Below are experts of layer 8 (counted from 0) of a mixture-of-experts language model. Rows are named up (a neuron's input weights, with its number) and show model dimensions 0-31. Each number is 128 + 32 x the weight over its row's rms, rounded and kept within 0 to 255. Numbers have three digits each.
Before each expert's rows: "comes after" lists some tokens at least twice as common just before its tokens as in all text. This comes from a sample of Wikipedia text that the model never trained on. Tokens count by the router's weight.

# expert 59
comes after: "a", "i", "an", "o", "e", "y"
up0:180102087109113102102092141197075167132186170072149155144100124103156152113128149121200150070119
up1:106132133140123130105174133115107105135124130111142144132129118125112165150125118111085119200099
up2:161108126152152129145164171133036127154174190143062196148173115152158129109095160101070129141097

# expert 29
comes after: " of", " in", ".", " to", " for", " on"
up0:164083081126124091120126157162096144099130201140136127132140069133145162129151133112156142091118
up1:117160140108120153114116055148122130090137189138116105120140090121169171171084147174170090123157
up2:079169114077153118155140160171121136116111101156150138172148135140096122105060175042116131175147

# expert 40
comes after: " b", " g", " G", " B", " st", " h"
up13:099110156130085082146184159107141158152182148069105115112151096139135153140192099087113167123169
up14:114138055115145131122123133195158109157117159131151149089104142105161166134166109140061156150076
up15:094171147110152139192194174143084131116118159132100132116118118107148163206098124147100160140109

# expert 8
comes after: " |", ";", ",", ":", " in", " May"
up13:128127154084069072147136121130159149164192175131115114136113132166088148138099131128104176089180
up14:066164066133157135117098163171129144133103114079201124131116149150100129121157183141116155175088
up15:158079152127139163144152168115084075088150144124155160121066152111140154203118120069154097121090

# expert 39
comes after: "1", "0", "2", "9", "8", "g"
up13:108132113131092096134164158084130109167168137133096114130120137113094138142145057141123151118156
up14:108141023118121145144142154170140088138110107170122151109105134092146178097189106210127165157170
up15:109169169131124115161088165102098197137163149145086177156078088127142191143128144141107175172121

# expert 46
comes after: " of", ",", " in", " the", ":", " from"
up0:160114083150096079160092092192117191135120161125146176153102129132110152136187121109123157089117
up1:062188184115153119119182106163119118162117116176133126149087152114132156133167114082165080101148
up2:093154157167096128170132203171091107189162203103065198093158119136144185112107164117091089157122

# expert 52
comes after: " |", "-", "|", ":", ",", " by"
up0:151120064106135084124110103195127177119130160119083146138177125152097162160147171176175143124130
up1:082135166156145113137116055097147113144178151113141152107133108092157153147136157131134090149139
up2:162144105123124155159133152145120135142185190173134158138169161098162101143068151083093128133153

# expert 2
comes after: " ", "–", " (", "/", "-", "°"
up13:066130108124086083102107117127145190183167110093126122125119109165074146112186133112148154110131
up14:129149136137146157111158108218123131181093135183130139104091155139162169102155171143143166126117
up15:125145141133154145143150134111114113098098129189111081125104155058146154144123084146110120146089

# expert 13
comes after: "0", "1", "3", "4", "2", "6"
up13:101131130108085082131129200108134144151196182146155072116151086139081160137136108108100164089111
up14:148170050123149112070162108176150140152055138110146126123100142078146147076192111149114158136147
up15:127206169085171156120146175166139127139167135117109151132057108091107151175181134147112124212128

# expert 31
comes after: "ed", "s", "ing", "ation", "es", "ated"
up0:130121134108050113120085147128079146111209090101116078191170110108133149158120189150161153101121
up1:139164151146142125124166158136127107116174092070141170147110194118148154156190150134113155098105
up2:129093089156070126136164121108147072131125171163129088133149174043114103181097129099054135177136

# expert 56
comes after: "\n", ".\n\n", ")\n", " |\n\n", "s", "a"
up0:141117115136099061125152143139098130112182150082089132176165086119148123068142130088143134145095
up1:105181116179164153162153145111138067150097122144134122102173166112114137126163137143085083091113
up2:071175126161063144152105168171085119132191132143108112189195095114073131092085109081104111173161

# expert 7
comes after: ".", " ", "1", "3", "2", "4"
up13:070112131098069143186164153087121133143152129109158066146147129153111132171131053098118151105164
up14:090158045121138108160137120151129129151110084162105177093085078047182140058159135138121137119115
up15:144137136088135149087122142163151143125079160099125091193048109082164200146176098127137144168085

# expert 26
comes after: " M", " m", " v", " V", " t", "v"
up0:072102112107096104095098100159130103144162161139161148115095125122134156104170168135196177108139
up1:098136165092147157153202076096132105140156143144145164107045103074149108134093135109052104110114
up2:122160090179104142119128181156069128128150217120099200108148106128146146103105191118090091143136

# expert 22
comes after: " was", " and", " to", ",", " is", " a"
up0:107143084169108090158126127203092160049161170101078177171116124136154172118105170153133145107153
up1:174174157089141164133146092097137124141086113135103173147136158091133122143130133162103110077159
up2:140145150159132113122174127160095152099183188152063144081145121124167130145093177103128140154108

# expert 41
comes after: " \"", " the", " a", "-", " (", "'s"
up0:119148100141163023096104130185103150108153169109117173168145131121140153112153088129183148130094
up1:107176157171102167121132096112108111095120145114110130174104139107107141143091126176147076115086
up2:105191110160177125153113082165088120117184187159120142157184117127149078132099111097156105184160

# expert 30
comes after: " ", " |", "-", ":", "|", ";"
up0:123085124127140095082095113152108180155178163129081133166080089163123213165123145104175169125115
up1:130163100134158097134155101089101083117107120099154169124079162053162124133187108168142081115151
up2:122127098123113158136117179156109137132159203144116175125141104136131099175119186073175129199155